{"experts_per_token": 3, "norm": "rmsnorm", "optimizer": "soap_variant", "steps": 8048}
Below are experts of layer 2 (counted from 0) of a mixture-of-experts language model. Rows are named router (the router's row for the expert) and show model dimensions 0-159. Each number is 128 + 24 x the weight over its row's rms, rounded and kept within 0 to 255.
After each expert's rows: "mostly gets" lists some tokens that are sent to it at least half of the time. This comes from a sample of Wikipedia text that the model never trained on.

# expert 27
router [117 122  96  86 127 141 111 142 125  94 103 144 105 154 118 143 114 115  99  89 162 105 140 136 188 157 122  94 126 172 108 152  93 136 121 156 144 127 110 133 125 145 130 126 106 152 133 123 117 152 140 103 145 132 101 137 153 144 136 134 134 113 112  97  89 118 102 119 121  96 147 145  82 188  81 136 161 104 126 182 123 118 104 119 121 127 122 114  93 171 142 114 151  98 183 125 175 182 120 131 121 150 138 138 107 124 116  82 104 126 133 145  96  76 113 100 113  93  99  88 136 119 124 153 109 118 169 123 118 102 120 118 138 130 154 126 127  99 167 105 150 159 157 107 153  92 129 134 125 107 132 157 136 166 120 124 165 115 111  86]
mostly gets: " it", "ew", " her", " Al", " It", " The"

# expert 0
router [115 131 101 140 123  92 130 145 135 162  82 128 142 135 126 114 120 117 125  67  78  91 151 132 117 142 122 141 101 127 102  58  94  84 133 162 111 133 116 135  91 120 131 126 106 123 106 151 117 181 139 122 134 140 128 127 111  85 171 122 151 117 132 113 119 130 123 109  98 127 148 163 108 141 144 109 158 160  90 176 121 144 108 161 133 120 158 114 121 116 147 141 160 129 107 126 148 135 125 126 154 150  85 148 100  94 106 142 104 103 168 167 161 150 159 103 127 127 159 112 154 120 124 118 133 125 193 130 125 106 107 120 124 138 146 116 136  90  83 135 112  97 130 132 143 130 168  83 158 119 142  82 138 150 144 117 196 114 132 120]
mostly gets: "y", "et", "th", "ett", "ys", "ets"

# expert 5
router [116 116 115  74 116 104 125 126 125 142  95 150 122  98 126 143 119 108 106 108 112 122 148 165 170 155 127 113 113 140 108  79  99 130 133 122 147 119  88 153 149 116 131  76  82 108 143 138 145  95 114 119 112 142 126 139 170  97 116 150 136 118 132 136 154  51 150 124 152 102 140 135 154 130 104 110  90 139 103 163 122  94 130 108  83 148 135 114 108 136 126 155 166 144 145 155  90 184  95 120 115 136 130 130 134  94 138 119 143 143 124  82 105 105  74 133 130 118 128 129 131 148 123 129  82 143 161 120  93 106 141 134 149 127 151  78 147 160 148 176 108 100 155 126 121 109 122 145 131  83 113 130 187 149  89 128 137 111 144 145]
mostly gets: " f", " w", " re", " v", " E", " e"

# expert 26
router [ 93 113  97 135 127 126 143 128 152  83  93 113 130 115  98  84 105 127 151 122 146 113 129 105 121 134 124 110 128 142 112 144 149  92 140 133 175 124 129 158 111 103  93 106  83 115 142 151 135  97 132 110 100 110 134 120 147 125 155 160 148 103 110 118 124 112 110 141 144 110 140 130 127 101 116 135 127 143 115 151 104 123 112  88  89  77 116 147 114 114 134 109 121  71  99 157 167 206  97 139 169 144 154 119 107 136 119 103 108 154 148 137 173 145 170 121 127 126 173  87 158 108  99 132 121 139 159 134 105 130  79 130 134 114 134 117 116 127  88 160 139  65 137 174 175 108 145 135 122 117 118 151 110 161 173 152 134 153 131 150]
mostly gets: " R", " S", " F", " M", " B", " C"

# expert 34
router [146 121 122  63 101 130 118 143 116 127 121 146 138 162 104 121 108 137 132 129 124 140 136 130 123  95 139 148 112 146 132 114  94 122 127 118 138 109 150 136 146 101 146 127 160 132 144 138 152 126 136 146 161  79 115 147 148 152 123 127 133 124  95 101 136 127  60 148 125  90 131 135 147 122 105 106 117 128 115 105  91 129 121 134 112 119 108 129 106 126 177  69 173 146 138 203  99 137 113 104 104 117 168 122  94 132  80 102 146 141 125 115 162  95 130 133  90  78 117 105  91 126 124 136 133 132 142 101 139 112  98 114 171 151 140  90 126 125 135 159 146 126 190 141  94 116 140 164 123  89 101 132 163 107 196 165 116 134 113 114]
mostly gets: " Mar", " Ar", "res", " United", " Car", " un"

# expert 21
router [125  95 121 115  95 134 128 128 115  85 112 153 120 176 103 124 144 130 159 129 160 106 134 129 165 144 138 110 106 126 137 141 148 152 178 155 167 145 165 123  81 100 129 139  93  68 108 169 133 136 113 120 182 122 137  86 130 122 109 144 121 143 111 155 110 137 174 139 167 128 144 135 118 175 140 108 108 172 108 146 138 176 123 143  94 129 124 116 116  92 138 145 168  89 121 139 111 149 164 110 150 148 151 148 147  87 136 108 137 160 149  96 118 114 144 101 125 130 166 103 131 106 121 114 135 107 123 125 138  83  87 110 134 135 133 118 182 178 153 119 112 121 135 113 120 109  89 113 169  86 116 118 119 148 140 132 143 160 116  87]
mostly gets: " a", " was", " his", "'s", " g", " is"

# expert 19
router [ 81  96 114 154 116 130 154 136 115 124 106 132 161 136 141 156 138 105 133 143 143 104 148  78 123 159 118 148 105 118 139 128 128 140 120 130 158 118 135 112 123 160 129 106 115 142 110 155 127 137 122 139 146 107 146 123 136 117 168 111 168 153 108 143 156 151 149  76 105 104 150 114  82 135  94 118 175 146 134 129 150 133 117 131  77 123 167 117  91  83 141 118 146 130 180 159 139 142 105  85 172 150 125 139  92 135 105 106 155 184 150 146  88 154 152 135 122 115  78 143 147  97  99 143  87 123 101 110 130  73  80 138 162 153 120 120 151 131 115 122 163 114 159 110 148 156 110 138  97 120 146 133 153 118 145 152 106 151 163 161]
mostly gets: "at", "h", "w", "re", "all", "he"

# expert 35
router [126 108 117 139 119 112 104  79 132 121 114 116 164 103  86 112 104  88 138 135 113 125 177 139 155 133 124 167  98 163 121 117 129  93 134 100 193 136  71 119 137  97 112 101 113 143 137 133 162  88 145 102 129 148 140  81 130 107 114 165 110 137 121 157 129  90 157 120 138 113 133 132  99  94 163 132  89 125 111 140 125  73 111  85 135 115 146  98 111 125 168 125 139 117  86 162  82 129 120 114 162 151 160 134 119 156 145  83 147 115 161 129 153  78 149  92 130 158 111 124 111 126 118 119  98 106 129 128  91 118 127 140 114  76 127 119 109 118 148 148 132 154 127 155 131 127 113 141 150 158  83  98 131 112 111 160 129 145 109 104]
mostly gets: " st", " C", " b", " d", "r", " l"

# expert 4
router [ 69 115  84 145 113  85 119  82 157 127 122 143 114 132 125 105  75 111 147  98 114  80 137  98 165 137 127 133 116 117 111  85 129  80 120 147 118 136 127 125  97  85 145 139 140  99 130 149 154  93 132 104 116 124 126 145 137 117 101 126 140 103 135 102 125 109 139 171 127 127 141 133  71 145  76 136 145 140 146 125  92 149 203 103 108 114 121  96 111  90 128 155 113 139 126 136  79 153 164 136 127 146 128 135 129 139 117  66 157 127 126 119 120 145 156 128 157 138 123  93 113  82 110 105  82 125 127 148 118 154 152 101 146 146 169 119 112  94 126 142 185 120  92 125 126 126 115 147 130 109  99 136 123 109 145 147 145 113 112 114]
mostly gets: "l", "n", "c", "d", "g", "p"

# expert 10
router [143 125 118 119 138 113 151 159 130 128 113 126  95 129 128 129 104 100 127 101 112 135 125  78 147 142 140 170 120 134 140 138 116 150 154 118 120 104 126 119  94 119 106 117 103 114  66 127 137 102 123 126  95 113  65 151 142 107 165 131 132 113 104 139 164 155 122 154 152 129 113 116 136  96 125 105 136 114 109 146 101 121 128 158  98 152 125 102 122 136 154 161 142  83 133 130 121 125  66  44 145 151 108 145  98  93 106 162 167 177 112  88 134 135 120  93 126 152 119 142 133 113 114 124 169 105 142  94 115 148 109  88 130 132 143 120  99 192 138 161 107 106 120 164 127 126 115 130 124  97  91 114 170 165 130 137 154  82 135 134]
mostly gets: "ary", "ial", "ver", "ical", "ern", " New"

# expert 14
router [ 95  91 113 139 129 129 172  93 117 119 109 127 104 144 116  73 108 101 146  99  93 100 144 124 180 121 116 166  94 140  93  87 113 136 111 134 134 195 165 138 126 140 122 127 151 103 130 146 108 119 111 117  86 119 114 122 116  69 133 150 132 121 139 142 136 130 137 120 125 108 143 197 105 135 110  90 151 118 131 138 131 169 131 154 121 142 140  98 111 127 127 120 121 102 129 157 116 133 119 119 152 150 134 121 148 129 123 122 147 127 115  98 138 127 146 116 127 128 116 112  95 136 120 127 149 128 182 115 122 119 110 104 146 158 164  96 133 125 119 152 140 105 109 218 145 104 112 160 143  83 115 127 154 131 158 128 210 150  84 123]
mostly gets: " t", " m", "m", " b", " c", " k"

# expert 2
router [144 123 114 127 114 119 102 141 151  89 101 146 129 121 131 126 119 141 139  85 141 146 119 136 163 138 139 134 126 131 112 136 100 147 141  97 150 142 156 152 149 100 124 104 173 110 106 116 130  99 135 112 180 120 117 141  83 133 173 146 180 140 108 144 115 116 113 162 116 115 148 141  72 147 130  67 123 132  99 127 134 136 103 135 107  98 164 126 101  99 119  85 136 143 153 132 156 171 133 130 136 140 109 125 145 127  90 126 103 118 165  77 118 145  89 100 133 145 148  96  69 125 124 108 178 140 149 128 109  61 108 139 126 103 112  97  97 131  81 154 133 141  72 127 107 108 130  97 115 126 123 135 140 154 127 178 112 133 104  94]
mostly gets: "ic", "ical", "ian", "ict", "ific", "ics"

# expert 6
router [138 132 119 130 144 128 144 137 164 132 115 144  88 131 108 115 112 132 139 135 142 140 138 104 127 131 104 143 104 115 171 128  98 132 117  70 167 116 119 119 123  87 128 107  68 116  97 129 112 129 116 100 131  85 116  95 146 102 164 154 152 123  57 118 136 116 118 128  87 127 124 153 132 103 156 150 149 185 125 125 124 113 162 176 134 165 114  98 116 132 134 122 115 123 129 123 142 150 117 118 160 121 123 144  98 150 162 126 113 107 148  71 131 137 162  99 130 132 118 146 126 104 146 112 127 110 127 104  74 139 124  87 192 115 148 134 183 131 163 102 147 101 138 144 178  97 122 102 136  94 133 144 147 176  84 135 161 152 133 125]
mostly gets: "ast", "ff", "ass", "ort", "ost", "ern"

# expert 18
router [138 112 105 138 126  99 157 144 155 132 114 144  78 122 101  83  96 115 146  86 114 123 148 138 143 104 141 155 138 179 111  94 136 154 146 139 146 139 129 136 127 117 125 126 143 121 130 110 210 165 116 115 125 130 106 145 143  93 151 106 127 105 131 112 206 137 136 174 101  90 127 129 160 142 138 168 145  99 103 150 190 122 130 128 132 140 109 129 102 148 152 107 133  98 157 161 152 136 153 150 113 126 142 131 126  67 144 119 126 175 106 123 130 115 159 117 104 132 131  79 106 117  94 129 143 120 165 135  98 126 132 112 128 142 115 122 126 115 129 148 183 118 115 111 143 140 131 130  80 155 135  78 135 135 144 167 127 180 121 116]
mostly gets: "el", "ad", "am", "im", "id", "k"

# expert 7
router [135 131 100  98 105  88 128 119 119 149 128 152  90 122  96  99  96  75 171 131 107 120 114  61 141 151 108 114 117 162 141 140 150 141 149 116 137 151 189 149 139 145  58 145 125  94 141 153 135 109 122 137 164 105 124 141  95 151 109 109 123 127 115 103 131 134  96 169  84 132 109 144 109 135 155 144 143 112 147 136 118 142 134 138 113 102 138 132 129  95 177  93 154 133 134 121 145 157  82 138 182 121 100 145 132 100 123 103 123 120 138 100 126 142 166 106 130  90 152 132 167 108 102 146  93 125 114 133 128 147 100 141 168 134 135 125 183 169 103 144 142 116 101 153 163 138 105 121  73 147  97 106 130 129 145 146 127 131 115 134]
mostly gets: "–", "M", "A", "S", "N", "C"

# expert 11
router [ 72 129 123 110 121 112 171 141 135 102 106 130 111 159 126 141 121 131 143 115 137 124 142 114 167 131 110  86 128 141 129 154 118 133 160  81 179 143 173 120 150  91 129 137 122 132 103 136 162  84 162  96 116 164  99  81  95 100 127 136 122 112 120 124 115 139 129 146 141 114 130 175 129 135 107 141 141 147 116 135 115 114 128 158 166  56 108 101  83 140 112 164 127 109 138 152 162 121 121 154 112 132 125 126 127 125 130 122 141 172 125 132 109 107 137 140 100 173 207 138  97 112 100 116 133 151 155 139 136 135 106 135 150 136 153 124 142  93  88 114 156 111 168 121 147 147 130  81  67 120 157 102 125 131 164 139 131  98 124 145]
mostly gets: "i", "a", "o", "z", "os", "ia"

# expert 38
router [170 136 113 140 107 124 138 134 143 118 121 144 141 122 137 141 146 109 177  69 139  95 124 122 147 116 121 152  99 109 133 103 137 102 152 134 130 136 120 154 125 102 120 115  96  91 107 126 118 112 123 115 152 136  98 129 163 162 160 111 149 113 115 102 124 112  95 144 117 127 144 122 136  78 156 104 133  83 113 153 111 119 156 152 103 172 151  89 128 152 127 119 145  73  97 126 101 146 116  90 128 152 103 151  80 139 109 121 167 152 137  85  85  65 139 140 115 144 112 117 173 119 113 145 131 105 130  96  80 109 130 108  99 116 129  92 193 184 137 121 117 160 169 116 137 106 155 125 132  81 138 145 142 121 132 138 153 155 107 117]
mostly gets: " h", " an", " n", " re", " s", " be"

# expert 1
router [107 119 136 153 145 136 124  59 136 135  86 154 130 134 122 146 111 120 128 142 159 123 121 120 139 147 136 109 119 216  88 130 135 146 122 165 132 149 156 146 127 128 126  98 153 111 107 193 164 116 152  92 124 135 131 146 146 140 139 128 131 117 131 128 140 140 124 150  95 115 134 149 127 101  80 113 120 135 127 169 131 111 145 113 153 134 117 155 133 123 156 120 151 129 142 152 133 119 118 130 186 149  97 151 148 139 141 112  92 125 120 133 124  91 121 113 123 142 188 105  58 136 135  94 127  95 136 128 127 147  88 109 127 107 135 120 142 149 101 115  94  68 164 141 153 155 130 150 116 144 131  42 116 130 118 126 109 152 126 171]
mostly gets: "o", "on", "en", "e", "an", "te"

# expert 37
router [ 96  83 120 105 143 139 122 109 134 156 128 129 123 103 149 126 116 122 107 111 145 116 135 130  85 104 155 114 131 106 145 113  95 110 134 141 151 173 156 117 161 104 130  97 139  95 138 121 149 102 153  84 151 100 138 137 159 172 133 125 164  82 128 136 157 133 164 162  97 108 132 150 168  90 132  88 131  67 101 180 126 117 122 113 108 111 106 116 115 137 118 141 114  99 153 143 116 103 139 148 140 142 127 131 120 147 116 154 115 134 160  90 147 103 151 106 117 162 113 127 135  99 122 164  90 100 135 106 113 111  91 117 188 113 156  99 148 126  92 129 130  94 168 148 109 124 111 153 166  89  87 124 116 122 128 135 162 127  85 178]
mostly gets: "le", " P", " p", " le", " se", " comp"